From a checkpoint of a small mixture-of-experts model trained on Wikipedia: a sigmoid router.
Below are experts of layer 10 (counted from 0) of a mixture-of-experts language model. Rows are named router (the router's row for the expert), up (a neuron's input weights, with its number) and show model dimensions 336-447. Each number is 128 + 32 x the weight over its row's rms, rounded and kept within 0 to 255.
After each expert's rows: "mostly gets" lists some tokens that are sent to it at least half of the time. This comes from a sample of Wikipedia text that the model never trained on.

# expert 7
router [119 189 133  89 106 131  74 104 176 129 155  60 121 140 117  90  93  64  67 163 133 109 144  47 158  97 155 142 166 158 149 123  88 189  86 151 126 141 118 101 132 150 142 133 153 184 151 159 137  75  78 164  79 136 130 193 100 159 129 137 153 128  99  99  91 159 135 101 115 168 114 101  75 146 155  65 104 130 135 160  91 133 156 175 161 153 147 117 121 130  96 156 146  90 131  96 146 146 109 113 105 204  97 125 211 116  63 143 131 161 181  93]
up0 [199 116 170 135 135 116 135 144 143 106 175 111 195  75 128 124 154 185 161 160 168 113 137 131 156 117 164 113 128  99 157 110  89  93 158 126 129 102 136 146 107  70 136 195 163 169 165 180 165  97 206 101 162 101  99 200 118 153 148 149  95 106 144 128 115 135 114 143 149 129 137  87  97  96 149  86  96 102 141  71 124 150 112 144  85 134 149 130 153 102  94 166 154 134 148 142 103 209 163 148 108 127  98 116 109 136 154 150 135 188 106  87]
up1 [ 65 119 120 106 135 141 142  84 136 110 130  92 147 125 114  94 113  68  92 213  84  95 119  81 141 110 149 156 143 150 130  94 154 130 151 132 133  79 162  87  76 220 154 171 168 153 114 151  99 132 121  84 117 166 103 141  94 140 104 166 163 164  91  80  69 124 193 109 178 142 177 113  97 145 172 121 153 141 123 122 166 141 149 150 140 168 155  92 138 128 139 159 143 127  99 109 183 134 179 118 106 116 120 132 134 150  87 116 141  89 131 166]
up2 [121 154 144  75 105  79 147 119  85 149 138 141 148 149  92  96 156 144 113 115 135 123 183  97  66 157 140  63  49 123 102  95 134 140 131 199  29 162 144 141 140 167 106 169 157 100 102 150  89 140 144 161  88 104 104 133  83 167  84 120 193 145  91 110 109 151 118 136 111 183 124  94 218 188 198 107 115 165 105 187  96  99 146 141  99 168 140  87 155 120 113 101 147  75 115 169 121 144  80 164 121 164 149 115 189 129 113 150 165 106 193 127]
up3 [ 74 139  78 113 118 100 146  91 136  71 137  57 106 138  90 123  59 149 101 163 110 115 176  85 109 109 110 146 157  62  82 158 135 162 113 144 132  30  54 122 152  82 129 146 137 178 165 139 114 129 131 130  93 120 118 121 138 168 135 102 171 154 118  98  82  84 172 128  99  62 137 184  99 120 164  95 149 143 134 126 113  87 151 152 162 160 105 179 120 120 191 136 119 106 106 115 140 123 139 123 114 146 125  98  67 100 124 129  70 155 136 115]
up4 [ 97 137 132 140  95 175 109 160 173 108 164 120 139  88 157  94 109  88 104  96 146  98  79 110 143  55 176  80  85 137 124 129 155 132 130 167 110 151 165 137 129 130 158 173 164 145 108 124  70 148 104  89 145  83  82 131 147 102 133 162 152 115 162 161  80 167 144 125 142 169 107 118 121  89 165 140 132  95 162 123 126 194 181 156 126 144 131 147 157  98 150 177  91 127 116 106  83 168 136 137 122 160  87 157 139  63 135 148 141 208 133  81]
up5 [136 147 105  70 211 163 102 120  95 182 116 141 129 153 128 146 113 104 159 185 177  82 189 137 120 103  70  85 114 109 117 153 170 168 157 139 102  96 156 103 150 152 159 141  81 142 139 194 176 126 122 105 106  73  91 109 160 130 146 133 112 114 162 131 115 163 125 121 166 150  75 180 123  86 115 113 117 147 125 135 103  96 147 132 142 142 121 114 164 158 118 131 109 127 105 159 110 164 161 120 120 225 105 120 140 133  96 183  57 154 119 153]
mostly gets: " r", " oper", "==", " Tra", " tra", "See"

# expert 8
router [165 120 149 123 132 153 113 129  72 127 109 127 130 149  82 101 107 124 105 149 142  99 147 143 146 116 121 122 143 149  70 114  89 193 132 164 137 157  98 138  69 146 119  76 151 158 169 102 126 127 143 131 126 136 112 158 128 114 185 183 150 150  60  99  87 175  74  76 136  77 130 131 100 189 144 140 148  86 157 151 117 169 149 176 151  96 150 121 161  67 127 152 156 133 139 123 191 135 105  76 127 165  66 167 150 148 131 138  98 143 162 156]
up0 [132  81 149 150 119 109  90  87  68 186  91  79 174  57 148 120  85 126  78 103 169 131 105 160  82 154 141 167 122 129 153 168 165 129 165  74 155 178 151 203  67  90 112  47 152  98  76 160 127 110 143 172  50 161 140 141  89 104 199 150 161 172 141 157 172 162 131 163 181 157  47 168 109 174  72  77 158  78 182 129 165 120 100 128 167 128 136 140 122 108 106 153 164 123 133  79 137 133  95 144 168 117 122 116 169 122 128 164 122 110 109  71]
up1 [ 97  82 144 130 142 155 153 209 123 158 101 106 102 162 177 110 116 134  68 130 108 144 120 127 149  92  32 129 122 156 171 149 140 121 123 113 120 137  60 120 112 144 166 106 131 125 135 118  92 146 173 140 164 118 116 174 173 120 138 140 108 129 101 112  99 105 152 113 103  50 158 157  93 143 176 129 134 126 113 125 153 102  99 162 166 129 130 142 187 134 149 153 119 167 125 135 192 127 148 111 146 103 125  78 128 139 168  82  96 106 176  91]
up2 [128 163 109  95  99 147 118 147  88  86 107 124 144 136 123  99 113 157  72 117  36 138 151 106  86 120 148 113 145 103 121 111 135 159 119 104 134 137 121 146 153  60 129 140 200 134 107 142  89 165 145  78 178 111 122 152 120 153 125  77 149 137  79 146 134 144  87 148 129 140 130 106 162 138 104 180 181 106 142 128 133 116 124 115 187 150 168  74 182 124 106 168 116 131 130  80 186 115 173 104 143  87  87 119 128 112 193  98 179 178 151 113]
up3 [ 81  86  76 140 152 148 115 187 116 117 111 101 143 153 150 129 139 136 115 192  85 108 164  97 137  95 152 182 149  84 110 116 128 103 150 124  86  92 136 163 152 102  81  94 127  75  81 157 137  70 163  78  99  87  70 123 139 142 155 123 152  98 162 177  98 111 113 107 135 121 136 131  63 175 143 116 128 121 163 112 157 132 109 188 137 149 123 140 100 136 108 148 133  95 150 134 114 151 154  67 155 137 141  87 211  94 151 115 174 107 122 119]
up4 [ 87 135  74 143 140 173 204 193 119 127  79  80 111  90 167 166 109  79 122 145 122 151 119 136 154 135  81 154  63  97 118 118 134 144 105 159  83 148 120 116 108  74 152 104 123 119 151 174 130 149 171  87 102 106 113 145 109 167 190 120 125 135 138 124 176 171 140 130 159  73 182 150 126 151 143  91 205  95 122 131 142  80  55 168  89 109 144 107 200 112  91 119 117 128  68 110 157 101 137 140 128 123 169 119 156 167 238 112 129 103 143 150]
up5 [100 100 138 111  76  87 185 208  70 131 123  89 133  90 166 180  76 131 120 154 152 140 116 143 149 155  73 180 105 116 187 111  74 170 120 111 129 117 116 138 129 119 124 168 149 114  93 182 103 154 145 112 147  46 143 177 130 189 114  96 113 107 129 127 146 139 179 124 114 124 151 113 148 140 177 142 215  48 134 113 101  88 183 154 166 130 149 148 118 114 150 170 137 110 132 135 132  61 177 125  98 111 132 138 105 153 140 110 147 124 127 120]
mostly gets: "ij", "ari", "ston", "vi", "ski", "sk"

# expert 4
router [104 141  87  75 127 100 121 165 121 107 182  49 169 118  65 140  90  93  48 160 133  72 156 123 156 184  88 123 123 134 158 113  62 165 104 176  92 106 139 141 181 183  98 110 211 145 159 102 154  76 186  87  85 146 161 155  93 185 130  90 173 143  96  91 179 130 121 116 149 166 164  92 135 158 147 134 191  80 147 155 141 159 185 177 178  94  97  98 173 127 158 150 165  98 168 159 172 157 123 156 142 111  74 123 129 129 125 146  90 215 155 111]
up0 [102 146  79  81  72  80 163 159 133 102 149 106 124 160 189 142 120 113 107 120 135 146 166 142 155 145 116 102 123 114 111 106 121 154 120 119 111 129 111 182 178  97 113 128 140 193 141 119 126 115  96  93  84 140 121 172 125 107 109 142  94 159 121 126 159 112 166 145 100 165 135  69 167 110 112 134 112  91  69  95 199 149 150 136 164 131  92 147 171 161 143 121 124 102 149 129 157 113 142  98 123 118 148 110 126 118 152 145 108 127 150 127]
up1 [ 89 115 180  56  34  79 166  83 129 171 121  79 144 100 158 118  83 171 105 173 107 111  98  48 115 166 157 138 170 131 116 110  70 172 159 135 149 110 117  94 134 125 159 131 165 123 118 102 181 122 139  90  42  77 121 169  78  91 188 142  88  88 134 113 144 111 169 182 152 185  91 130  84 102 111 121 152  96  93 161 123 116 213 182 139 163 174 111 148  62 122 145 129 125 182 116 168 109 128 123 109 130  81  87 137 129  44 123 131 134 163 158]
up2 [148 136 100 104 170 142 174 113 103 142 186 115 143 117 143 114  94  76 135 100  53  92 124 120 146  93 107  95  53 136 140 101  41 115 190 171  82 143 174 110 134 119  89 124 175 115 122 106  82 101 160 122 144 117  94 131  96 170  95 162  99  97 130 149 112 168 118 169 151 181  98 163 144 131 157 122 180  88 116  97 147 106  77 143 122  99 115 140 151 153 132 145 150 106 124  92 156 176  98 121 128 151  64 113 157 177  91 107 131 169  64 170]
up3 [ 95 105 138 147  53  82 141 146 125  56  97 130 112 165 125 187  85 155  93 144 126 129 137 118 117 228 173 136  83 117 130  98  64 153 112 163  79 168 144 126 116  71  76 162 141 120 120 144 156  93  81 142 151 135 136 129 111 110 169 118 166  58  54  82 152 136 157 116 173 171 129  98  91 131 185 106 171  77 128 151  65 167 124 177 168 123  95 117 132 110 126 113 110 130 123 177 111  70 134 107 100 107 115 155 171  67  94 208 103 114  79  98]
up4 [ 83 181  96 103 135 109 122 136 114 215 115 111 144 140 105 142  61  94  98 123 121 148 126 160 195 117 141 100 161 179 185 167 123 192  78 147 110 123 102 123 120 153 111 130 123  89 101 170 163 111 150  98 124 127 155 139 163 177 130 148 140 147 109  96 153 144 117 142  97 153 114 151 133 144 122 134 139 131 197 167 114 124 116 169 157  75 147 111 100 106 144 119 143  50  95 141 138  70 136 120  90 114 127 173 197  71 128 125 138 224  98  51]
up5 [ 92 111 134 106 180 165 110  81 136 156 139 122 188 105  98 139 178 128 128 233 158 166 139  80  74 134  81 184 140  49 135 153 118  78 129  79 131  95  68 149  97 136 116 125 140 193  86 115  95 154 138 109 106 106 183 139  85 159 193 156 119 109 142 113 148 115 173 163 101 136  93 110  68 165 157 107 163 103 172 190  88 116 116 179  84 106 122 168 157 124 148 175 190 159 123 141 139 104 103 153 119 134 107 114 186 106 145 157 129 106 120 104]
mostly gets: " some", " Cal", " econom", " Nick", " List", " David"

# expert 9
router [155 123 113 122  80 125  83 104  90 114 128 126 127 122 127  73 130 144 128 180 125 147 171 138 147 113  76 154 125 189 132 186  87 147 132 147 127 120 173 110  76 177 123 150 179 209 149 140 114 139 139 178  91 116 129 119  92 194 178  75 134 103 116 133 137 150 105 133 145 143 168 150 129 160 146 211 125 121 119 199  60 142 107 170 133 118  94 160 122  78 138 192 113 111 160 118 151 140 128 160 115 121  97 100 141 111 147 149 102 143 201 182]
up0 [148  92 128 137  73  91  92 108 144 198 188 145 167 180 147 175 104 143 173 111 148 102 164 116 109 162 124 162 107 137 108  92 107 143 128 160  94 143 103 112  86 122 205 155 153 143 162 141 100  83 122 127 163 138 145 153 119 144 151  74 107 118 121  93 125  53 130 185  64 157 100  80 152 159 150  76  95 121 107 129 147 162 157 139  55  94 115 135 124 163  87 116  80 139 107 140 160 149 160 154  83 130  96 119 173  89 107 109 142 134 196 154]
up1 [120 142  89 142 110 156  78 169  88 143 127 163 126 155 118 119  92 106 130 106 105 115 157 146 152 177 147  88 118 147  59 166 126 115 143 170 104 123 123 103 117 167 142 152 173 141 153 167 115 123 159 150 106 143 121 142 148 135  48 113 179  98 118 144 161 135 115 116 102 126 161  89 124 129 151  61 131 121  96 171 149  89  97 101 119  95 108 117  70 119 164 162 144 108  89  99 112 143 158  85 117 135 160 123 179  30 152 146 109 152 124 121]
up2 [ 98 120 120  94 114 120 103 153 122 140 134 129  95 117 189 146  54 155  80 124 132 120 113  29 124 116 101 114  95 111 141 132 120 145 124 147 131 130  69 187 134 158 137 165 145 141 133  78 134 127 115  78 138 121 121 117 149 152 185  29 128 107  91 151 123 163 132 155 128 114 116 102 104 143 165 160 167 123 160 161 152  75 130 188 163 112 133 186 152 141 107 129 113 116 153  91 123 146 114 155 190 145 134  83 130  98  68  94 141 130  98 207]
up3 [ 90 164 133  94  95  68 102 184 152 168 117 124 101 108  86 137 108 104 107  69 132  89 119 152 155 135 160  61 110 123  74  95 109 158 109 153  90 155 147 166 145 152 120 185 168 102 186 131 108 138  87 124 126 177 122 125 128 121 153 125 154 112 121 149 140 122 147 162  86 157 104 137 111 136 205  46 155 151  86 137 136 134 121 128 168  98 116 123 107 149 151 107 109 179 133 113 122  76 152 192 129 184 124 175 188  94 129 141  99 123  91  96]
up4 [128 131 136 107  96 107  93 130  32 171 163  79  91 192 100 141 153 121  44 120 130 145 122 150 148 108 114 164 128 121 115  97  98 160  71 183 122 105 122 125  96 116 143 121 159 141 187 132  89 144 173  66 104 132  99 113 131  97  82 121 138 117 165 173 130  96  88 135 129 119 112 162 103 100 190  97 105  61 164 117  98  97  58 184 186 118  77 137 112 150 163 193 115 150 129  73 112 152  74 161 204 109 155  99 152 128 113 174 116 135 101 132]
up5 [116 104 137  74 151  74 122 151 141 114 176 209 138 131 138 142 119 112  84  88  49 106 137 128  96 153 121  97 178 146 123 135  87 110 129  85 185 133  69  72 165 112 103  46 181 181 155  95 161 147 123 120 127 136 156 104  67 127 127 101  69 151 183 121 138  88  95 107 132 107 198 142 101 112 167 171 150 120  98 123 113 113 132 121 177 124 125 150  92 122  85 120 160 143 131 158 126 119 184 123 144 139 146 116 159 157 186 130 117 144 154 157]
mostly gets: " there", " process", "ta", "let", " population", " development"

# expert 2
router [ 89  91 136 152 113 137 140 118  87  87 127  69 168  96 108 110 139  92 145 171 144  84 166 107 110 128  71 135 128 119  70 100  89 113 140 147 178 127 162 145 120 179 124  91 171 147 132 172 149 102 128 167  45  78 133 164 109 144 123  97 128 112  82  77  99 130 101 129 168 135 112 164  79 139 147 154 149 106 123 171 120 113 179  99 147 140 162 140 142 130  90 148 148 146 145 107 149 120 108 115 105 126 139 112 186 125 187 148 126 129 146 185]
up0 [115 117 133  78 162 171 139 116  83 133 102 118 130 139  92 115  80 105 105 130 133 117 176  80 163 191 127 170 166 131  67 110 135 181 150 125 129  91  31 150 138 155 146  81 110 154 121 123 118  86 125  62 110 170  95 113 135  70 156 131 111 181 141  74 128 118 122  96 147 161  90 157 102 126 153 115 131 119 146 135 106 138 112 145 215 111  63 100 145 121 108 136 156 119 133 135 141 122 135  53 154 137 138 166 146  81 113  93 109 175 189 103]
up1 [ 91  33 124  98 107 110 199 114  60 155 122 127 143 125 125 111  77 115  92 187 157 147 113 122 118  95  86  91 129 128 160 156 165 137  74 151 103 146  78  76  99 172 150  84  85 117 196 130 106 117  89  67  86 161 150  94 131 149 120  92 136 162 116 120 148 142 118 108 112 108 110 147  95 113 138 139 141 104 118 110 138 112 165 160 102 171 154 182 117 173 133 180 140 156 138 121 177 178 150  97 119 138  99 162 149 169 158 164 131 116 131 126]
up2 [105 134 180 122  56 106 130 110  97  75 102 132 207 117  90 107 107 145 129 168  91 100  85 145 120 106 100 108 154 199 106 110 127 119  77 133 140 146 139 170 123 124 104 150 156 115 109 157 140 136 107 111  87 128  86 128 119 146 108  55 112 152 175 125 148  87 129  75 168  86  97 152  92  79 132  84 124 139  46 143 141  93 139 170 133 151  98 129 189 124 129 126 123  89  98 134 133 172  78  82 104 161  62 160 109 157 141 102 159 108 113 164]
up3 [ 97 182 148 122 127 171 108 156  75 121 197 121 126 181 180 145 121 124 124 145  49 120  78 125  50 119 130 120 138 125 155  74 163 148 176 157 118 108  97 112 148 129 161 174 157 151 148 135 108 148 139 141 114 150  92 126 100 124 117 119 205 175  49 124  92 118 127 102 121 137 142  72 109 100 155 138 157 118  98 149 127 112 121 145 158 158 134 137 133 150  75 150  89 180 127 140 124 127  99 141 168 109  95 142 123 175 120  95 106 141 181 124]
up4 [179 125 141  71  81 115 112 176 136 108 103 163 122  73 153 162  71  87  83 103 164 167 114 141  73 165 155 163 157 126  47 136 123 165 154 135 122  34 142 103 123 109 114 117 130  88 123 117 133 113 152 134 167 118 146  64 130 149 134 105 105 152 122 143 129 222 102 112  93 173  76 161  88 140 170 158 128 106 136 122 147  80 103 104 134 120 135  86  54 150  96 175 165 121 125 153 187 141 175 143 149 168 108 163 173 142 152 134  65 143 163 143]
up5 [154  99 120  50 102 126 108 126 130 111 183 111 141  91 128 104 112 149  67 156 149 160 147 132  92 179 119 158  94 138 131 136 114 152  97 155 161  46 108 154  86 161 104  97 131 112 190 223 113 143 137 173 101  78 146  87 157 140 124 182 100 155 108  81 152 125 139  45 158  94 162  49 103 142 143 114 111  78 108 110 132 128 106 175  93 132 106 185 147 155 114  79 165 130  89 124  96  90 206 174 103 150  99 113 104 159 163 139  91 172 116 117]
mostly gets: " De", " se", " Se", " Ne", " we", " La"

# expert 0
router [ 67 174  86 140 108 143 122 133 108  98 112 151 174  90 102 189 119  96 138 115 117 169 173 100 151 102 130 134 179 130 126  57  80 169 131 191 149 112  86  75  70 137 123 155 166 191 117 128 109 120 114 139  97 143 102  86 114 145 190 116 152 113 117  88 102 195  98 132  96 139 116 196  86 169 138 105 183 146 155 166 114  66 183 144 193 139 117 132 124 140 115 148 129 149 144 104  97 140  73 145 137 145 134  86 168  83  87 133 111 174 151 146]
up0 [102 161 133 169 139 128 137 143  44  87 159 177 116  82  94 143 138 109 144 100  53  69  92 121 143 178 114  73 105 125 120  97 152 190 136 112 121 196 164 149 163 140 182 199 152 128 132 139 141  64  69 124 133 197  82 110  94  89 112 161 146 144 126 149 160 103 130 137 141 122 171 150 106 101 123 102 148 166 149 142 125 152 182 133 112  69  82 101 201 104 148 138 146 127 119 120 130 145 163  83 137 115  79 140 169  46 116  97 107 209 177 133]
up1 [140 203 100 137 101 148 151  95 132 156 117 165 162 208 140 138  94  55 162  97  88  58 195 145 115 152 170  90  98 153  71 152 103 174 188 103  98 131 177 138 125 154 159 155 141 101  88 130  97 101 134 177 100  91 138 136 113 117 147 125 167 182  87 156  45 140 138  98 108 114 120 134 106 131 119 143 131 149  98 120  79 158 183 105 130 134  81 131  95 175 170 129 121 151 142 116 143 141 126  63 157 172 144  92  93 105 138 143  94  66  98 139]
up2 [165 147 168 181 109 144 183 147 122 151 148 151 155 198 111 108  63 111 174 100 106 100 169  67 161 139 164 116 140 142 109 147  90 158 112 142 120 184 130 155 130 138  99  88 101 117 116 161 154  85 104 122  88 157 128  77  60 183 175 126  76  95 156 169  95 112  96 136 180 138 109 130  66 180 138 193 158 129 141 142 117 130 158 125 108 145 122 108 104 119 120 111 182 142 120 116 124 155  97  89 161 120 182  99 174 109 128  81 134 174 131 113]
up3 [167 163 144  97 160 106 122 156 119 143 174  93 139 125 189 183  64  85 128 130 137 119 168 115 134 137 129 110 187 113 151  94 118 140 137 137 116 112  89  98 106 142 118  56 157 158 117 100 129 146 134 200  82 120 144 125 105 176 151 132  87 110  93 145  81 102  85 118 177 170 130 129  59 119 122 160 141 150 169 159 103 114 105 160 181 182  76  76 111  86  87 128 138 149 147 109 125 116 139 125 104 146 134 130 189 105 112 160  27 158  96  70]
up4 [111 110 161 114 145  80 159 113 145 133 116  81 138 124 128 151 157 127 192  86 109 137 177 115 172 102  96 172 135 155 130  98 107 148 199 125 105 120 202 113 140 134  86  77 184 182  91  46  90 150 104 141 146 167 150 130 127 129 115 147  70  92 109 153 134 149 121 120 164 178  97  96 140 186 191 173 173 127 162 192 117 127 196 136 107 114 171 103 166  82 108 163 131 207 127 118 149 130 112 122 109 162 121 140 102 129 128 103 114 132 117 147]
up5 [ 86 107 126  61 143 101 129 125  84  84  87 132 171 141 118 140 116  46  77 154 160 147 136 144 180  78 121 183 119 148 162 161  95 108  91 152  81 163 132 181 112 181  67 112 132 118 106 186 144 138  78 137 108 102  92 107 148 151 133 114 149  84 164 142 115 139  93 127 118 167 128 106 122 135 168 115 115  97 133 192  91 135 150 157  65 138  86 160 150 115 118  98 146 107 175 122 154 156  81 144 111 192  97 108 116 101 167 141 139 144  92  77]
mostly gets: " M", " U", " p", " Pl", " Ar", ".S"

# expert 15
router [129 138 127 100 139 180 124 120  93  77  95  92 154  98  88  88 134  89 177 155 102 125 131  90 162 138  71 154 140 136  94 128  61 169 146 153 121 144 111  94 120 194  90 102 155 149 171 140 103 105 130  83  58 125 116  92  82 116 130  63 152 140  90  95 122 153 140 134 149 134 148 179 111 156 136 192 176 118 110 157 128 124 170 133 143 119  70 151 156 136 126 190 195  83 238 120 163 127 124 161 139 157 141 141 127 115 117 111 165 177 163 121]
up0 [143 131 171  95 156 109 122 129 130 113  89 109 130  95 128  62 196  81  84 185 131  75 116  98 154 177 114 123 137 171  62 146 132  94 131 114 148 147 127 169 138 148 149  98 109 133 161 110 112 107 127 132  85  80 126 180  98 174 126 103 116 123 153 118 101 202 105 122 110 126 117 106 136 240 130 101 108 159 156 137 169 122  73 117  80 173 126 140 158 168 117 165 170 110 129 143 168 103 102  81 146 160 165  99 170  93  56 166  70 173 157 136]
up1 [165 144 145 101 118 101 223 205 152 134 147 170 101  68 177 148 147 148 170 173 135 116 120  76 166 159 115 143  73 133 101 121 139 162 148 190 104 120 156 127 129 147 134 173 137 119 185 152 146 133 108  55 147 104 133  92 132 178 123 145 161  58 140 126 137 159 172 117 103 165 112  72  39 124 180 133 149  95 114 162 109 152 182 129 126 146 152 170 151 108 131 168 175  86 124  80 146  75 110  57 118  99 181 136 162 130  79 162 168 102 181 177]
up2 [150 153 119 162  90 135  87 168 124 108 119 164 129 127 116 109 153 118 125 108 211 125 112 109  89 137 129  97 149 189  81 137 137 145 149 188  96 147 119 102  92 158 134  91 130 116 116 176  93 139  90 121 129 125 154 138 114 121 149 147 132 203 132 118  72 134  77 128 138 117  85 107 110 155 172 103 143 120 169 125  99 118 135 134 148 122  76 100 142  85  98 121 142 163 156 182 148 125 122  64 131  92 116 125 186 104 101 108 143 110  76 120]
up3 [115 170 151 112  77 122 114 182 134  89  49 168 167  74 178 101 119 158 155 138 117 130 110 206 117 190 152 138 183 162  56 141  83  85  92 133 130 147 129 105 153 113 118 149 146 141 186  98 118 102  63 157 181 147  71 134 125 153 108 106 108  78 143 102  75 110 152 121 137 105 137 127 113 171 125 132 116 113 118 143 156 109 141 137 134 139 111  97 165  93 141 155 130 129 167 101  98 106  77 104  77 148 171 133 121 139 190  80 133 164 141 150]
up4 [140 142  98  83 101 132 140 151 133 157  59 149 131 110 165 139  71 120 137  69  21 159 184 131  89 118 128  95 151 124  77 171  61 126 112 106 106 108 148  90 144 111 104 101 130 125  93 205 132 167  51 103 142  94 116  83  71 160 132  92 109 158 158  93 152 114 167  90 168 212 150 173 172 147  71 135 147 122 139 144 130  76 157 150  86  70 162 143 156 100 138 171 141  89 186 122  77 122 120 120 144 107 125 102 154 168 140 129 135 158 115 130]
up5 [116 143 154  99 120  92 141  95  85  93  66 110 167 145  98 106 111 117 171 145  85  91 146 142 150  95 120 156 110 174  96 129  96  63  91 172 190 162 158  88 127 126 119 136 137 125 103  94 126 137  92 122 128 116 121 111 141 144 183 124  82  92 167 124 128 142 123 151  86 138 125 116  89 149 150 169 142  92 119 118 161  99 172 177 141 208 116 119 143 121 135  98 151 118  97 122 109 153 159 144 127 138 127 117 179 113 174 134  99 175  98 126]
mostly gets: " the", " The", "The", " its", " this", " new"

# expert 11
router [ 74 170 108  87 118 113 124  88  91  89 115 111 128 128 108 125 120 132 130 159 166 139 130 146 122 181 111 131 147  73 136 116 107 178 103 165 144 145 126 114 132 137 147 140 109 143 162 130 158  74 160 189  83 151 108 159 124 132 188  58 172 101 103 104 123 175 159 121 133 119 127 159 125 153 196 213 102 123 139 151 105 191 144 172 155  96 110 185 131  55  88 149 129  90 119 141 167 115 132 158 134 155  71 140 165  79 131 146 113 227 157 177]
up0 [ 79 131 167 141 145 116 143 201 100 172 124 202 111 149 114 204  87 117 106 126 143 114 145 111 145  75  97 110 135  89 114  60 122 227 108 123 111  95  76 101  95 149 166  93 166 132 109 119  96  86 111 124 102 101 143  74 113 120  99 111 100 143 106 119  87 143  89 108 130 181 102 111  70 129 135 143 189 121 132  99 109  84 115 108 146 154 118 123 116  96 184 112 134 200  97 104 129 157  85 120 177  69 183  43  93 150 144  60  90 202  81 122]
up1 [101 179 203 164  99  89 101 124 172 129 127 143 145 114 157 142  93 131 155 107 131 169 146 114 108 178 159 145 129  99 163 109 103 142 104 104 119 127 180 135 133 163 137 118 184 120 112 117  92 138 177 124 166 194  80 120  83 166  85 127 126  86 125 105 157  83 154  94 170 243 130  17  86 126 193  91 130  68 170 141 172 136  73 111 171 157 112 109 133 114 135 137 145 183 127 120 137 212 173 115 169 107 105 134 217 117 132 179 139 195  67 144]
up2 [117 112 128  93  86 135 192 143  58 142 104 144 140 126 146 153 152 139 102 138  53  86 149 180 134 190 132 152 151 127 135 123 132  90 106 210 190  99 120  68 131 125 124 137 162 142 145 133 128 127 160  88 125  99 115 110 147 168 102 110 115 134 138 126 111 128  99 118 125 111 106 110 129 117 227 151 116 171 119 108 112 171 169 136 160 136 116 137 132 113 114 117 179 164 147 178 112 127 131 148 145  95 145  92 145 140 178 220 111 103 105 126]
up3 [182 171 108 148 141 141 145  73  97  85 119  94 122 132 121  66 133 122  86 161 136 155 153 186 179 144  96 131  90 113 125 127  88 133 105  63 222 178 157 156 109 158 112 117 147 104 123  77 118 114 123  83 147 130 184 136 138 136 123 118 116 157 102 120 140 157 117 113 213 183 102  81  94 122 125 182 121 158 125  90 172 152 126 140 111  54  78 124 125 121 116 114 150 181 185 157 141 116  57 125 137 141 124 138 139 149 185 142 120 159 172 117]
up4 [ 98 150 136  98  91 155 147 126 168  75  89 137 126 144 107  81 116 142 139  90  78  93  82  75  87 167 128 142  91 173  95 112 139 133  90 127 119 145  99  96 106 165 169  85 158 129 110 177  45 110 114 199 176 124 143 105 122  91 162 135 164 127 142 145 106 115 131 121 170 131 116  91 136  99 182  96 177 144 125 130 162 147 142 128 131 116 164 111  98 118 126 129 137 159 114  63 227 107 170 118 106  83 166 145 136  86  55 119 152 141 126 150]
up5 [112 104 113  73 112 122 130 178 116 131 142 114 112 160 201 140  97 149  94 170 127 115 164 148 135 113  83  86 121 160 117  90 131  91  91 162 143 114 123  76 154 152 151 121 141 120 152 136 155 126 146 130  88 122 137  97 194 166 173 148  87  99  97 162 168 155 175  97 169  61 154 101 127 147 168  91 134 140 129 161 124 106  98 132  81 177 150 179  57 134 211 117 142  88 122 185 191 130 166 111  98 113 101  70  84 145  51 128  94 136 120 161]
mostly gets: "ical", "ic", "ium", " include", " rock", "ica"